Weights of a small mixture-of-experts language model, trained from scratch on English Wikipedia.
Size: 8 layers, width 128.
Experts: 32 SwiGLU neurons an expert, a softmax router.
Below are experts of layer 2 (counted from 0) of a mixture-of-experts language model. Rows are named gate (a neuron's input weights, with its number), up (a neuron's input weights, with its number), down (a neuron's output weights, with its number) and show model dimensions 0-127. Each number is 128 + 24 x the weight over its row's rms, rounded and kept within 0 to 255. Numbers have three digits each.
Before each expert's rows: a language model's description of what the expert responds to. This comes from a sample of Wikipedia text that the model never trained on.

# expert 56
It responds to: Lowercase and capital initials. Single initial letters or short starts of names and words, such as R(ico), Jes(us), ph(onological), g(host).
gate1:096132097112060146126156132158119128146056143122143136143080072141171124078110135114112130160119133130109125102139151083154148116135121138125133144116095165153129136106137116097103122166112130134138130132094102121090111128138117182090139121145112148121135140151096123135126141133098118150132118141136109115084123142127090079144105105124124110168142109150135170116191162091142109132108
up1:105122107115149163094112109147123098118194123121116161120153122136121120178102123128136139138109101138147114161106120150130090174141155128140077109106138124051102104180154130107126125096136118137143127084122089152121126153091122098169121109127154162117123138133114146145058139118173185154108113119136121134118111119104115127132149129097152124143130139101085113133134152141167123111133
down1:107122111159110144124099139163146110127173089104143115115141094135107126121080159125127135158139149132131110150140135161083077160123106150147104117155178154120089137167133144158132130144161127146145192102129127133143158109133131138093102126138159166099104122125121138101172088111142158128117137150170114129117090092121158083156108090143139130145140142076099139119140130166124104097128

# expert 34
It responds to: Prepositions and conjunctions. Function words linking phrases in running prose, such as of, in, and, with, at, by, plus Operation before military operation names.
gate1:121130128142089129084139103088084145140120144104125102158107092113153125089129117157163134151116145125166118090159114118143161119130118156123146120137108088143167104127182167122095146134095143162139110131112109137109151118136152145153144140094090108144129163152128145131126123115138110139117082175141136135133131083144134087148179139120128122093135079084162146068121157109094153129121
up1:123101147152086107126090091076110166107135140100130137121114112154146084141139108107159146162150138111142126095132138164102129144143101123105143154089131074137135144105102158155105104114085162168137158114101101114105126132119169125101170120132086131157143143117135180146163127138109147147118110158134178110125108122161124083122107114134121141161130144091165085125125100141144101117146
down1:151182097124115113100131108137121143134138095143141116143098150130120126103070132129163126101110133121107157122137125165153113168128125145130127125139155101107120122149134115173107148118084117130172163083104132116162150095131129094133103119124117092153131150151102144146113118113161047129170096140146127115145149097126119136147105103117096072119203150116119133128135120159166118117096

# expert 14
It responds to: Verb/preposition after determiners. Prepositions like for, at, of and word stems after the or his, such as field(ed), reached, received; also table row ends.
gate1:150127120140133093107114146173156129128111110142165146146124101146091148112153111087174145106117120110109124094094120123091164141125106102099158139169131158142094133092100161129182124137103131090093124114148118121138134100126142149096148121105121117160101144126149064113095142110129105170126162120138155158132104145113122114103136157119143174091120154127092149110164165143085152156130
up1:092096145152104151124155117178120126152110115159113111117103097171101109098114137140106131152125099158092148116087097123131156153157121114137093144127167163138127147150113096117101115168162115130123129126141111180071101127077130138114112147128137123152123100158125155074137138115142168149120140141147095154123098155136109122069115097128138152121151134089108177122165121127135131101099
down1:127136148087125130125110180170171154134111175158128121132131126157142151146111147116137098129113149070105169134121134135163129121140061125116124098117168124132142118102134104138105104130096111132174183131145092127090166129141109114148102144145121113095067174157147136111082125142141142119122122110121132166171110124120127140120111087110116142138162107149163133089140135093126132100116

# expert 53
It responds to: Word-initial consonant clusters. First pieces of words starting with consonant clusters or capitals, such as kn, cr, Bl, Sch, poss, exp, S in New.
gate2:135135131165140152113167163174134081146097178108117150117116112167133123125114159173155176152118154095118164093131152119156144125105116131104141156122117125114140191110128125108122099152083096131140153113111111165105113127157183155092115153099139157128122111167125106137101134126136109120099120111133102154098142148101103147152093128120134107130175126088104140119129130126135137146185
up2:142132145144107127144161144108108136127156118146105168116123159107096132124120112124158135142165128152133168133143100117104123152111086186121107146095171127129162105180149115168147117124132122119116112153100123158101110133145133143152124103129138084126134128099133133153150137087113143083123139161108139141087161117086165149144137147114152113093126177214096089139103131129126089102127
down2:195118136134120151167139114098116109099085116128131132139137101085101141123114095123091120160162177140126152111127134135134131110148105188113118166097170119158163128186139095141129104118148124147141117139103128143151134144109145162138144135126098076123123169085113134143103127101117156089131134154129144147095114122108176117146104147109116146112142139140119092112139150110148054132129

# expert 25
It responds to: Line breaks in infoboxes. Line breaks ending infobox or taxobox fields and chronology lines before the next "- Field:" or "|" entry, plus opening quotes.
gate1:130158143127121118183140153113136104141137101094164098120135173180166161133117095112101096116160092133174161113146140140123151143118117091097167131147140117136091072135104145135082139140119129138109132122164094153157147106174139131144125084130129141135083168157158131140158156152143134117165120122139105140101099128151113151170152115105153136124129150175138126144164133121123110106156
up1:134146145135104143169144158114122090128129094087162110122130168166148140135103107098105116136146067140158182100114118131108146148136115093110168145140139112126105075124142152120093133178128136132099124109156110124140152114180142152133135093152119150147096148167163165163161121155163138099152109113154099121104113121145105127170135119101132133118126147175121127151138164110119106102160
down1:118128135159140131125117133094117115153145101081172100149162148147126151147157115128135117144158113113149161109103145140097156115120132086129147113156088101099104128108145121089122099147086157122102121100153100142120160078162126149119118113137120132155088151124222110133154141133116143109148099083151103133130107146115147140127150148095150146117077133129115128130141119148143135128201